Below are experts of layer 10 (counted from 0) of a mixture-of-experts language model. Rows are named router (the router's row for the expert), up (a neuron's input weights, with its number) and show model dimensions 280-319. Each number is 500 + 40 x the weight over its row's rms, rounded and kept within 0 to 999. Numbers have three digits each.
After each expert's rows: "gets" lists some tokens that make up at least twice as much of what it gets as of all text. This comes from a sample of Wikipedia text that the model never trained on. Tokens count by the router's weight.

# expert 77
router:500517506474583559466504511534467470545519547517508533559461468564456544540525464485451491416520467536502467555519558503
up0:557470493514540537507489570519417563530493536531496485481499512499502504448513530488555562464486489498438496531560496508
up1:486541532485571609613513442429537488556495537555525457483515420462477561543485455496432503501492543549550543452540486567
up2:463525436578564463472522491499446446465509519435566524430411535554503498569534432481583482485455462443485540489520560561
up3:497451444493517477503512537563511507481523529511472465513522494501502522508547566529462537513536511428500611514526538523
up4:476552533519435427519512554473459500474449558489523497475472543509476555458507494501504480430544525553454479576562443529
up5:440562532480506531499454568434562500524508508564537503535500476465442528550478533518544547462543467461509502446439501528
up6:450427584477441530478495549488419474441559446502501501540532508474494519543511475503498518536543482438524545500474436528
up7:538513506460459376397512417507442477452485548526528556551434569554480479516506542459522514522451474466450486524528416489
up8:505488459473426555544473556514526481506547501506539518447476526558522559543482478484540522519504521571558466539503443568
up9:580564540509493450439542469513456500525518540469448471529494536495457535549546509513539501490441465536496482543610566544
up10:493442504471496473516498460536463538425587548541488517593562526479519601515548513536477498502546535490474504468501506459
up11:495534596416503524400549524553496490518466486511488558538526511543417509536597506475474464439540443478534483504527486517
up12:433605500519559486568482463471471551493583405541474487463529482467469508532426505561541491592564511461534589454531454502
up13:486509489561468516516515569455524448575521515503494490461497487527481513458533468524497454475453422422519496453454447521
up14:493453498474452487492459504522490425553434523500563582455497505507539544528586451513494497559537516537544558432451454508
up15:486507499464519528475544507540523441517546518545480598508530496463528567474491436497445440516522503517563483528566522494
up16:472403566468478571507477528484438449548480435440497531633462414546508547417506480523455512491449474549503478499456492530
up17:521479528503566573524466469532518534454506500518518502444402510415540535452484480487482491549478498472509535463492569442
up18:521523533516535503445552473536427417511459549520496531540480481512478526506524491500454485515570483466529470503547525510
up19:532567465477531462574480488486629511436514458596489462446533484477549474434486502441461528568472436475551490489456487445
up20:464503535492491543449589524487509485507573505533462545526515461509491537545516471455511469488589475527522502535511526528
up21:525490486520525496558516444562471529524425462486450526531441492535569523457503543524534499562491469572485517417465510524
up22:517537480399481454512446484512555459502496576450472469455514437548420475478499516463559472480536512532496524521567473494
up23:483501492448429437445490520529539461483528542521536522438534475453508502485501476425518490475562465465479512499501554550
gets: " by", " with", " as", " in", "d", " to"

# expert 59
router:502540509457504525431541509540489463462524507504478540508496487517518548501526465470481424467493429531560469558494496512
up0:518570537493489525454408497530551527525548558540519484436512508511462491492498506475480430491480562488512587513477559465
up1:413495402534530558516559539423516372544497478468463548495491516448533491497501510523446500527438535519558559459538498532
up2:524442546471534495508548485462520438443418499484453474468517582602451573420555482524532546413514483509509427595479503521
up3:543439479511468421531500521492495425488505441498522487458506454405449523576515502558552505545499448431501517592486553489
up4:549505469523517488512512467460537477485522474467527514639498458517512477501522382450514415496502466556524519530563470461
up5:571471511505499465442528489493548537516471462452526398562457531488520517501570581509518529529495450575568487519524472521
up6:508497449521540559444539484562475466486485561564451559414490461529557473492448485489523502533525439519489527470460537446
up7:543479483528488489476510522545588511493502483534500532575486470529523504514486507431521535480500508489573574475531503494
up8:460511506499471462501520502566535472499484467480484515512561497502460522467487505467481441529549439545458468509449583466
up9:520519492468535553444476471517490501530524505506473465360484474466534508497494494456528497461518490479501497505505503514
up10:499503501449442458475527527514516401489477538474444474588521482504487517511577523464530547554473538516548489453479551499
up11:500513550446515470520547472507537500565453531453476497535525510502569501506574487498479457482501470512507523437516494563
up12:461568444532573494509601487460496487480525553443445567479523465506466501507503479498527465522481435491486499435552509430
up13:530555504548520518531528465497528540461500492563479521501533485503490558507475512509551417494541461527508472534464520549
up14:482493506513567512538574524468561423406511500449488541499458553547478478519536460547613541534495497461492494507448488445
up15:520491527511557464482485488485517489520387565505472500516477482534461503474525490522544574483491491545524472504483536540
up16:499537547425488471450541492515554478585433485539501512515507476516445536514529457527564483505524475448563502521449569476
up17:449525506575513500441484441504476538558517453544523517487533561555549445574481504424470442514520406521489485488458576480
up18:510556565437527487524527469555478498559510500520407500478473418568475537430481512403467459493514503530570498565515566516
up19:492556490481511445511462523502534513512469500485566461519575393525476581541470553537558519522519521511479478420466438576
up20:436511502457550506474541504447475535527486502525501473581494546504550537582499473524504458433563510517479519506512480563
up21:488464523456546471519486529565457485563555479440418457521422520554442522467525469549472435499572464509495512449496489439
up22:484472477488487506353470506543547507476533508485434495457492523500479575550501595508463489448520516505511531513501484552
up23:530443482540532526543457420482511529496447450491496470477530469476500524476487469448521505513523476565566577451540460523
gets: " S", "e", " 1", " 2", "S", " 0"

# expert 79
router:513514496515591575445535514520433502520527534504492551519502458552465532546504473480485470458516487551525451528575541520
up0:516515559502487516494508548520501537539492527519414462519480512485493497486534498528479546531522439515474529495473554470
up1:502509530460490457471536513569476495472533569479455514555474464512445455439542498486488510543455508488536530516501537525
up2:467554480496525506519463565492450490477550539586559556473528427486552480476479460465503534428568490525445514573555481453
up3:497485540562487513499470511473490526429484555479471427517468460456435479475553558470507519422517508555566514464565532523
up4:515492479487474531544454440457504461476528502524556465467473441506457448473489549487420491593530534507432463527552479463
up5:523504479500529445486445514547504480459494566526482531413538492460423432483478502435492494477570448545510537531489496459
up6:462514555447552572506514521548544446539496549492499537518467522516448557516547452472418435465547491519525490510528567529
up7:520451520492488460427524517515398441549466443508472505478512531491461503533489468474545475423467510566558470454510497514
up8:453479544512476546503524562530538511600477558478459492505457481486551590557505438475528511438572507469458476459444564506
up9:482524479482429514471484583514442526510544496451493524408445498536554556583474547498470525456536465508514444500481562563
up10:483472557420571505431582562457503494529454484511484474480513516485509406556450474459513529544459509510553500470420480521
up11:538472511532521518474577512524469525589546514490418515530583482548479561537523434490444504448517516534526458403493460505
up12:490492522488526536444511526504495429484539480501505531508432502536499477501558480518443457445552477490474501514520535584
up13:465538527461486446508538485484546465510498539543519514527522461539492490518533507477465495438537429525582487510516469508
up14:483515473495502484535503506492504526534501497562508493540497516530473502501495499432532552480475529590436516578520486488
up15:524460470515448476471451486542507474499509460484505498540443416509582501489545488524512439594455509579491526550514488416
up16:459579476519583479505562563540471456461446446552456490511533524455499488500495515453499488488459476512573504515509497490
up17:527578475494556521548498445459499531516517570417483540517542540516497551492498411487498527442458511487499517573504482560
up18:489550414495509520533451511538448499555575546512455501492483468513529510542482569492512462464508454479456505529431571433
up19:539473434540466544461535419581604508514490522502497504510463449559459449544525464518456461559458498429505476487485438510
up20:501507592490535526478548541494463418484546522523526518503471501487558565469531497499441466541495473496562479526541475541
up21:505480508446482501443498501529521395509578424533464478489458450554550481540491549428520569535541479547482488551584489515
up22:443499458534529439564506512463419477500563568539517500507445488597541506531518540537572448576440493417497489502565501485
up23:450485507460463589487513494549465441510535541473457535533508509519515523499562482497521492456513504513508496553612450479
gets: " the", " in", " on", ".", " at", " about"

# expert 93
router:435485539445539535485565548578509439581531523533514578536458507525497551534579489503478452505520440548534531491473543503
up0:529440482472485467454498484512534565514522468553488515477518535519505473467490551487518497372476529557524505462553515463
up1:563483498521463621449469554483433502573529516503482458512464541459504576466510578471467478483478472601518499504437499538
up2:464483417542554499490504458442498481465524551530456508519471556486504508463521481505481527447507485548429533578566486524
up3:510480496490556523460531565536499513490563559470459513479474468569488541481483464475447488432518525466495524534531528564
up4:552552447498492481481532499538482490498550561456471496391469502529523484466501474506523495416525500444540502505472380520
up5:447460570467513456497516481468510407489513510474464570458503532484518484521484561505464489489534519434506527544536442493
up6:532510534504436458424551486496517475431485507544460545515553520542523513517488480459474567445482526512562498495556605516
up7:602494465460442508549608477572514557507522455531402498484476471536453548452511506516539458549535480483514509517466559564
up8:488538520507461594531454528523507487506503473541507441518475561509477577505486386448520541462496503546466447478525450499
up9:516497529506446458578515470488439516493449547544500581522437428535463482453536417427493528629501489515475476479481636527
up10:528517536566536486477511515543459470492477443416488523533514454475461554500487487492452492499470506553577479547531563467
up11:480469579493423524481589486440461514528466535549478479451431514532507455503523553537538459547524484421470488479517579468
up12:470461463489519435472535510541492439559488592426532575452485544586455451554488447510537479443487483466561530491550483530
up13:534538552463497487494526598510551525507511459526534553451495475543523500457525468563494476506471504544465490498465484481
up14:500488464541474557478483433555503512565470417463481504517451495545518522526482475510479501454579550590420506527537485518
up15:550502450424493523472510500490575443537577506547440421544495447442520482572506529445560476511574413547487507466572457488
up16:463495529434530540558480498604498533606539560490527449535530488484520444546470469453489476456544499444560425574507486550
up17:483464521507497469499460442484530489596446532507488567530457570507524488502449528490535444472446482571452448557443510438
up18:497492455472440516566427461467443496533524461469503495527532531488537507501458487386462534496479488489448492517488456504
up19:500537509450486465527451497533430458453530533519512458489493456470512499510513497446533542546535469493506498539545482512
up20:462553489477476549547565500579389494460463516504508480474507507421504525571538431508577507435542500491545438476459548488
up21:459494550564537437471522568419512516508571460578469516492401425565435487528492523541476540547542449577567489506505471495
up22:452519589463515461486527543467550474487519483521500551518490562501449551575490484496528462506479535479531525507469571514
up23:451525475473490489513580525456514553529418421453474470539465490447484484501571510501442475554512396461480489484537522445
gets: "al", "el", " Al", "z", "C", "at"

# expert 55
router:514526486490513502469573553519462475503517515549506499533505509546512552475499479467482475476536487511493433526619529505
up0:460508605460549566442524410518474519521482451478528515561549472441476503500525503524462490522473482549520563443528508513
up1:507459471478512486543505485505436500538448452514424536464492459434481603537477476527483505467461448554560498536506511463
up2:490533515519500467548551519487482590580546487464512476516512481499588608524535472489527508504512475571458443544572564493
up3:562590521540489476408486505530499435543561449467483557501501552452512479537544545486475463432541463539477531459443485548
up4:466510448491537468577500538451505510480467508480524473508533496576451606479506465547469512508580422565458513488523458551
up5:533478489504484480461547562539461384470481482495469537501448537534574434583482537500489481525461547583514495593516490525
up6:466465514463466490467499522542427511434526549542466517587533485470505541480496488564530528543533520501564502487477528483
up7:502474543476522480513542471453443528424488514615325499531502515564443586530569566495556538525489427483504509465532472554
up8:543547420432519534587464504514424518445462542563523527536511491508586553584498493492530499520499389450452443477458490489
up9:476596461480482491495573447493514410516558514484477564466497511515463522463508544471489481502472530483482500531530556559
up10:510569534444450455462475457486450452503500547553489580546552507491529442505478546458493545486500551495526543512499504501
up11:443512422566519508616543529464499468486518484495527505553495505498549497560498459451446474488552471537473486508557491496
up12:446515543513556505467521494404491432578463542564451506596506508575519421466513581481426502500481465504477505528506470550
up13:518510544482485528519448496467461457496565537559498514556446498494485525472488523449427502512522547488507545516433541533
up14:551576508521475489516515522504476451563549561513472514497455423516512554503450535502531533501488479471578503484511530540
up15:511515503516474517391523472459632511586440463455554463543514477548464408505499439507460471470508500467550424559564483528
up16:478447498541514445538483515540602538489456491466492531448557509518528534503508566403571525506559529410476497542560541494
up17:491495537423482458496503440620410398493582535512516493425525496582437550508496499424500520513512463529551472482499572486
up18:449450449522513537516547472533525475460490557504485492584476438573473515481513470514486577537501511505529543475454494493
up19:545547495485514537465450543507551546444530449433470496522514498497508514504515516504504570530490419481481487467550516385
up20:512548480410512584531466512545547514474509504532497478509454474477457488537522476406487511518469482458505612508518512439
up21:399475479517475550466466484542496411467491522538498544490433502496540493491492474514562459486500450594490443507439541555
up22:487538502540509498556500474539574517512489568527470496508519503454537512552483487458480509513472548516484554509470464426
up23:479503553465490535475458514456524550522531486533515454559532511469516500447502446517455459523573581537497519467486469569
gets: "20", " 1", " 2", " 3", ")", " 19"

# expert 63
router:487493535471528572482536514563476458531550499534463525508428512520488539494575470477517488484560485544515439502574531523
up0:507476579496518488521533524543522463487481548532480445452521506533466532593476456526521482437478469531517485464472539443
up1:535499552426543443479488594527495522505520453495495473489450462469516579481548453472503423473531495488525454475519526471
up2:559502510513557549525441488536463559455520507547483486468528514516499440494455516474441579519483482488540494574523528612
up3:534475537487418512500474482507448490562464524464491482449470496470489523470498471477489445442533505552539476507585527455
up4:481511494492528572466495516523463514496469533506566481498501560429528498502557470534519543436567468462518451479416543480
up5:454545540580594453501463432568494489510522495457448461487493580511513493509523444477485521461486401489442498561516459503
up6:474512484540398501480482490454506526512550473473484471582459562477553510445481497409503568507542520576465513551495483450
up7:431508528541429499423536517472450454505445505562496511521523484542514494491574442441461502537438512519482579448548470545
up8:449494411433476487539551487572448493459460572513512478540487515500466455522476443508525451539506430453575532517560585444
up9:464540559535557590506482500496485483444528465516511467440408540488537531524494467577447518504518468543493479479483513556
up10:535461479522451520531523481537560480512473550552456506473524443530479506585474459522451495473469468529517553484486492492
up11:523558510520584467480498509527472523481522522467443493475473529462517492500548513449503488528485500416475563522509464561
up12:466546475530578561468461560472547498513571563410528464564475503532457484551564471528507503537550543461541503490456568502
up13:494413555521502541482470465510522520465542529437497564497468558610518491486466477454517507476494519486555503615559492499
up14:479551470532574604504497477504501525404597521489527489524517440481516491533562487464525528572588485444501487480470544531
up15:507489483536422419540503498482485496469442470420519497483428474562580524466429491504448491466536498563502545535582487502
up16:560493557443486525474490494495520539464465556440552478551498530438512543534536497546504496494485505478445527508506542505
up17:491582466488532496500516492544448489480472535517502566515494505514495542571494492437481446462522463515493482488561527547
up18:536479474466515496542510538483491489535460512569440493460454527574392507526489491514453503534499497556478486487564481528
up19:471537429476514599498578465548543521540520492499458494552580438461526461467451486504477454455548453513436488485440615473
up20:550551478511525520456446458596498490532556456521501502552572527496556461451504524453502526450490480581465525505523453479
up21:516520510543482383469605473441510539458482450515472541542535481571543459483507459539484467458513511548459471486513446518
up22:485491547521474533440526524500513527576516487463467551558446481475548474509490552480448469520537540498555533460543467474
up23:519511500436498484497507476518491485454557478528567527496487490512518454468512509531541531532410519522445489455497492448
gets: " of", "n", "t", "in", "ar", " at"

# expert 49
router:493526524475524553458539531548496491506522517513505583520505505540463544537543472459492494452530468529508492540464545499
up0:518433595536517523520509507478434508449456550557455449455510457507454523541568491446512455532511496430526505445486480427
up1:493551447492557658565481501486404556477572528515373512490512460545594504544479440478522501454579496503498533466477514492
up2:431539457473537511531503596511527474500540458527494570450538498529554529502545465501565422491569482492497449483463491512
up3:483534649532485526531505480451443511434514473518495453447507486527533482527496521457540453494521524497506483443494540525
up4:487513569473573498502519559541434422589491541554448513553497432551456529534553499494480447442490458541494480555523510487
up5:536512506559510452573555538435502501513520440506496542426487514504474567554545540457506471494527471527519470500506507470
up6:468507589455473470500470491512508550543526535504496498489485439499473437451535521473508495532481529518486472499499486543
up7:453511529426564463543492465498467506551509536504530517525468457540484509482483518410414480489490519518514486573485475457
up8:503470563450436495474498559451495485521413530483484476550469412506490625503503427460431482502482492494447465422493598522
up9:536466498519494457485516528580487524534532529446515502502463535520492555540535503481500509513489457519458522497532523486
up10:523549452469543537500525499501548525458573508538468535468529481463437495523560419520504521489451461504541473532411468490
up11:498476478529478488514465492467456510458464481478414539448462503471472554497479522491574490512549462541499510491511504455
up12:480477496512490616523559562491478519491489502574492476629461444473501431538531522542531432484551499446532470545444486491
up13:491491466492511464458512415493480443482531496480510558476538528520395501527453583435427412512487475528509577588540513558
up14:541538499461567514474572515508492451450493517487432448472409538623461412519490550495556480488508525468464458603488537441
up15:531550467533543544531457461495535492530521535509467556558496502473482531512453576472454517528474466477535502559510492560
up16:526471531519527433498558459562502513505494532496514384496529510566502501543498501507525510552455491467511433551534574538
up17:454486516444478568470525477503528478527498555555517522525553533531492494519490473490494452520536467455493514508438516585
up18:454464466520495536491538521545499498522443515528415538595488477492480467482484449499484456479532553530478552517475552451
up19:512466496495491511531496516548585517547516450493515508530469485549521523541443496513483399516501493506520502503539501561
up20:489476491511524521445496544463462452563520522573511508572461472557434507504493474472476453469491489538523429500496497486
up21:475534520458554555530445424526500461488508492412535564500489419538531564550505487508595515501520431501535547402482475463
up22:533483548406588474495531514536485452467455538531486524476492517603513479515384433502458502528463463495522503538559539535
up23:572536471554495570532543501531546507477576490488467490455457513526521458550505549541531417456461583505551545479520492510
gets: "-", "g", "ce", "ot", " 2", "id"

# expert 60
router:439487539478523588471546491565480439551523542550536519535456513528487546530594467422463468446528469571523476547500542493
up0:512537602513525479464457488449494479508520486521536520501487536481481539492521499429505503502498508469585480592476528495
up1:498465456500493540506498529496501469551553432527447512499416518561507466537576421588493449477527561565495505520537486491
up2:540539442440546527576467485511480494459484440506501470506461451496527446497485482460513527484442451428483412464491485445
up3:557547506441479531462507501586521523526448514438504512471526521545408516475571536536552529536543523472542454513479495540
up4:524532492504542478457468548526524485471541487453525504521542512562517522475555513516464534479504532509536512463575561583
up5:498549493544512526537539475572470559484462493471534461512554415529527514520514460515528426471519527456486469574549522510
up6:535594592466523558473527535511461486510519529505426577504452494520495544515529483491513488449556412512535506525553569524
up7:525581538564550475503575534468499436540456513505481487431471451487484537512458445503430474453560503477495475482414506502
up8:504474533506538486474549546520516473465526523507468558531454488505510555504520511525460415500532454471512505555514517547
up9:508495534522452455485502529467545583530466428473445458435437471524570508477520461540489481463503478451567523507552554499
up10:574511523545510569509532501500478481534514493469423432570480487573497489521450495511465457416505495454451423524489502501
up11:532463533439540508480492468490560589506501507485507574449568492469476463543500536536505539516503499562570525459513478487
up12:507503569465433444556556473459490483559475571510476443519423475553438522550524520487517540512509491492512549537469471538
up13:427517514562488482446535510472432476503478508542520496516470558575449477496583511542538527529487458536518505443462469536
up14:474455424472480525524480499590471483487553454438444498522481498522565485488429467518496488575571459573522550486490580526
up15:501494474532452527534532537490448571524506485463475475450482478505509471557476521440454482475496470540551475516564505470
up16:490578585498545490534532447523537519499522506475497521484504458558499545470474431472474506523544486559423527549546557469
up17:516458504501561486500470510501497529556535542504498518481522427471493477476503529458549495433471471505500455481581504495
up18:584557438453484577457437446544540536510557563535491483461493531524518513455420574399507531482528500529534434532554459476
up19:571499502521439588507496512494493463559456555537510477462548457467518581459547515446395478559450450464476506536494525453
up20:449519524457521539523521499568551527546520512500453496501474520563522509454446538462519520492437521480459448446554516477
up21:514452471390536492549545490554535466545512460525420495520497458515433500549506503471531430524443526529574478550481491502
up22:485471496460532477462473498561533467603511473462476554465520536448506438459465473496506549564515502480490509463512486479
up23:459470551477486523461532521482587504493441492489498456604523594436482432536501484533568384453487519489528502444519579470
gets: "er", "s", "ers", "le", "man", "ly"

# expert 78
router:469531481484518573471509517532423449525548518497498534516466475546510534497516450433508498413509490534494481551530511564
up0:490510530514552510444535537562605408496468507453514496487483523528532544530462542382482480508582558535507530462559479516
up1:467499420481532580457503478473456501553469498514414437526588491538447493445464475432420539458515479479485489510542495559
up2:483514521437571499569558533497534516445473506495376512498543502472446518480478516434542469471468492530482581623506447505
up3:498501546502502543493549529512459447524543549495547496500428522537480521472553442511451394477528459559530494513555518541
up4:579480482535476451549423500458567453481523496575417493496465450533529482560551531535555485552456517459500536488482497528
up5:527394589541505477489522519499492473511521493512458481511494475477454467441515507502522481497490451494527539546507425465
up6:475454444490478442451493513579526514446536551486512474445448519455514538484478548470490513516527516496510589521555459451
up7:525513474512503548459550491479535473526496426542462490502442599456486445551512465433482491493494459578464475561479485443
up8:544556562475517489430492505492461522489518498496471521573532482528462535559494496583480499540561477517522478518578528512
up9:498517510380523558469464455546570522535545489546469477557460462463496449503561415546518514487549487518484395528514527503
up10:495450490528487471506465537569523431458510510509492512487523508522526498473478492540509485463530472458477516508480571488
up11:475538544450516460487483557541521545434570543486468519470511472500506542485506528461460486520502507464530460530478504486
up12:460503456523500501555518507456415589497495456448480569523520501508483509529465412520489531427528556563534491538535512443
up13:519436497534453416487476501445465504511485555549464510504540476494464484490545553528437490492512470531503451459515503498
up14:434456512503514507505577424518584448474515509530499490472530453470486493478491498481494476422447541540488582497518479405
up15:530555420468547525521495494573562520483516529443544543502495479539550461558483467489563498508484480524477433457505466529
up16:499567451452483541497497470539448465539553538505459562520586508527455508414442453503475532424533505515501463524547489436
up17:498449484523498522497442501504492566533558462496565507564541434469551556425522448446578470516489529511554514459461548506
up18:453582488450488529513535454517456508440506465497475480419481528521440563410461466525462509484454572508481543541467498449
up19:519505612432567465449446546470497507552470508502510510500476462553475513512438454543446517449526434536527486489466460447
up20:542539485485497492519584506522501521499454461488520519431499519537523469458492512561488479550485485558476556557524554522
up21:462545538507595474538493487476498544489539557484499425542493591555476504517479492503478521465462424611428490469573444545
up22:488520494525565516458495502560443453500516450594478483521498461529481580469538495467508447522556450502566431507519539507
up23:555571580554552500463475460479515498460535503442460508480596475477454535499560504375500528424538514495444430513485542527
gets: " in", " with", " on", " as", " –", " out"

# expert 37
router:438473514489512560466607552543477461545460505514453536544522452552475557526532513452479426488520496566538468524540573527
up0:475514518487454478575494572495551535478493567539449527473432471473414407550551498548483480437478478498430461481502511478
up1:462495440500495490451485483544492420463467468490481577495536514540452528473443473452453467460494467536509468564473552532
up2:559440462457462552437424518525471431528488597462452538545466576537468505523479561510510577476508543487501521549505517482
up3:459480482516411494438456548515514490541515523475497493564464445572495424487500526527503372415547508543519507470467558520
up4:473507460490488533481521499533523496559445573476507428547513531465491495514480519485511452525514529516534527521498507555
up5:520528543494572463404466550584472521462588447495541461473431511456486524465499526444544428459446470547577525520458519491
up6:491542454516534609541566626582422492497470542512456465506499510563490512464503458505524428512559429522500563454424540459
up7:517489447517524507557522523505546496470481445516509499531470445497463522500577498459433459497585531557498479525475476493
up8:551492495491493450418566502524445439494472451503511506515420515482480508491495463479489477521497466482488456525594484401
up9:503574507495613501476539561499500489494542504553566520537453518508466554497507462512493483507568427503524519509542525471
up10:501498547429491494443461465504488520466528451507501535460476559526527508477503498537557496475540526566503477464582479459
up11:447505470551556513504544495521522504509542503527530540536527445549498479556498461546511441532552512531513507553511533530
up12:551509445493508513566557575464547488521470527514520498494472511511572486474497522396468501525552507506491513497557487554
up13:484473503454496463442531408546580486497518541546568502532471474467402480494527509464526386448534530426473547579439500490
up14:482572520474436446339496486504503526499450545477496508533447540477412450538560578568455536551586507451506497425493490573
up15:525528485477496498501527563470464474528529541489437501593489510526471539530592504450470556551435500509397450445583475550
up16:464512488526541432504531456496535517532444454473523468504495466467508491569526516488533527528509506542448541558526554501
up17:588513570507484584557439481488485526533509462492515513572512506543486486501472473459475515503533506484470535567508524476
up18:444477534548456570469391430441434480492509449474497514519514468528501518512558451451568489559466450498482527466446553453
up19:499472478446469508460452448548499494498528541488489536514447486567454487433447530439527526495575484503505492470488527530
up20:603543484524496501520467562536502448488427462505404446509499448511422502513514445562507566549512483516535423497502545481
up21:481520547525569571430500520450459519522512493493540505502407491552526552525489532517501536510508500478584505523509479538
up22:478550509455638471500538514493439492519520468555438513413478428515430433510480509478448512546474462518408511491502560551
up23:484496584541580494514547474502469536527504519568407517471524492519500460550520500512487513473453530597489488482515558506
gets: "re", ".", "ation", "ment", "ity", "ver"

# expert 54
router:530507540477553564503548540555505437506527489489478501541504476535492503480531470461476432464540473502545508480538539488
up0:535475474510502489510553466486435510518556484492455517496501509481515570529538520545493422545480521526559474493479496458
up1:533535548485504403469499569480516540512486495467414517574568527490465574511528474516485514510529513543476536535510510449
up2:460496488452506522509438532505539556516567528471486505495552482423504435442495546439539532522501518463521486523531494521
up3:518484566465528460521498595516417484546423462512486482508512498597540504494531530475527537495425501552475508498521465482
up4:548460516537520465534451418518519521524492504567480568500450477471495487508499455451508517481618395566474455484468544559
up5:518541491567470589598587453443547484482512521510493502493423499547499540543501500528505480487479577542460506500558541463
up6:546487542491471535496472540519472515555461495449463466506521449547430466479486508527591497502438509518532589460542494525
up7:476522485515488488534556520535466434541493509518446500529497433686528499476546532420561481499508506464445504497514549563
up8:478474489472522458483527444443540547468517495521518505514502494445504485518497529510554513556489492525473501482473531497
up9:475512539498532499537494522470492470564576493492508511452532493523497481527506511493511410535474431495452536488480526577
up10:437531453521564492467505517504527649499578476501526510561574402432472535409505493519450442535522467508546498499463439497
up11:520445414446457500555542528455508512506489566604520455557438471552420462570480469530468438498486494453465417533532572527
up12:473498540424491525508512519530520549437522480530502452561471468500502458536517502469483533544495475475466542428551508485
up13:562474533535570467527516481477520463529459533502553527458509542575522471384490504453510498523491475518501482540541517481
up14:503494480433468496487507489621557421546459492563515466521545512530430459546510483511462404523518425503568512528530490511
up15:540527461480461518547509541513452466575480513457434401562525509455531489437471541451546479487489509420498487480417528468
up16:418555546462514527492490588506484480499466600537479568587466419622490558524544459474515516450575443550539493491536459544
up17:526510455524578447513418496460462514477470504524514564489522450514480476487467474479450500441525382575582453500516481445
up18:493438516574472493480498521558483441426435538491616509505464575508482501513468548489468460441554518497507484504483527424
up19:465450542487593454369496499508437450490495512480439543470467564573470521425511542565487508496512499470533465493534486495
up20:489414486499526530566608514568544456577421491429507589515513470407480535492443520494540506578448510535485555482427559520
up21:514561499501600586504494586509419462455492475531474559576457452569519564516530483514517455441539519516531474570558535493
up22:554483472511542555504507420467480500508484544468488479485517488429513513514545523457495469492517442492501411477488619523
up23:520558526591457504523474480512440529537583496476565496502410515616468486529500551435491491569465482484502555526577573501
gets: " It", " In", " The", " also", " it", " he"

# expert 3
router:553549520400500570438552526582480461486567545533474543540491504511451535458552455475489489525545474504597439569591518569
up0:506547555412511545495466594512478525495540547443435488570512501491496443462465477423444467520456465459458567510528445482
up1:543514497488517593505505544484421508468501532523527462468495538508508562512578523387526446481527450479449434488471536483
up2:487508554430546497506479447467483517471477518523531563593467485528423561467491597563544500456474517524445414532489463519
up3:452500600526507540550549473534483492460480480583528519528531454480481520526523514489533504523470524534505516433512506562
up4:505470520520480517476512455518500436474474509461519472508520583497427463569526518491410447431474407500487509537548473514
up5:475524509460508541553518508464389502485452516610423558494380471459468562528443475526466459466510477545557541544491487531
up6:539511518486390428434458513476541485443433458500546481560552535455557538505519474482443498501544504494436433532495567530
up7:477478530456469457532493514533472500486419451592498510558478486478450531504525492530509463539562494464474512514445546498
up8:525444503472477533519479437557496530460591434423525494505513502505492509548467525520490426440528505528487442508493524486
up9:498588467476588470497490536486512510521458462467551558525545568527520566514525575533504483536468510524446532478493522488
up10:479424505462497520528456407525440504540489449520492525489509491485443494468480564427429543535575455492534478515556568446
up11:542568509526476516516627579554436503430486516504440497484517446646496546430557492458497437437483530557454519586574488504
up12:515533492420496444478536513482490468515473398537515475513435534513500543560444514516442464496526467478569507555470484468
up13:496533432483507528493474529541491531526506527496545468546496440489509546527524533462449502491569487522436489518545462513
up14:482479485527496493485576490558513480516560534505509532484400460585510583449469498515472463492522511607502490441513495494
up15:468452527436594495496481462566534438473492482495536566478516450565546527433452476497495484522525405547473457455503540530
up16:528465516538585520531509536501488445530527559515521530486500474485471560527529487432452465447567472536526485519506522560
up17:498512453492508479554494542464558516517464570548556488525506450495560488489516497531514518524557520523477539570510525606
up18:475493458573435507473539512526464486577498487529478495504477485571618531533520430525515417474483542548444488481489510441
up19:459405556466514579537530517528504508502466501483499524503547571452498481474526581482551501413476474476495412487514454474
up20:413496503418477560563539530524425523519546456474495427431519517470524460539509468507555474528450439461527465450524505519
up21:486591456505457488431480487488501477504521507566522512529493540577373466434561493490467505486530457587490514487487480492
up22:515536514514551444497503474468474551475463500503549515549490604504600539555444491512494509487474513484470482579539462485
up23:503443502493464468500460481503515530539483446554478536451440442432520523459563484532478485557527494540523520531566497500
gets: " of", " A", " a", "mi", "i", " In"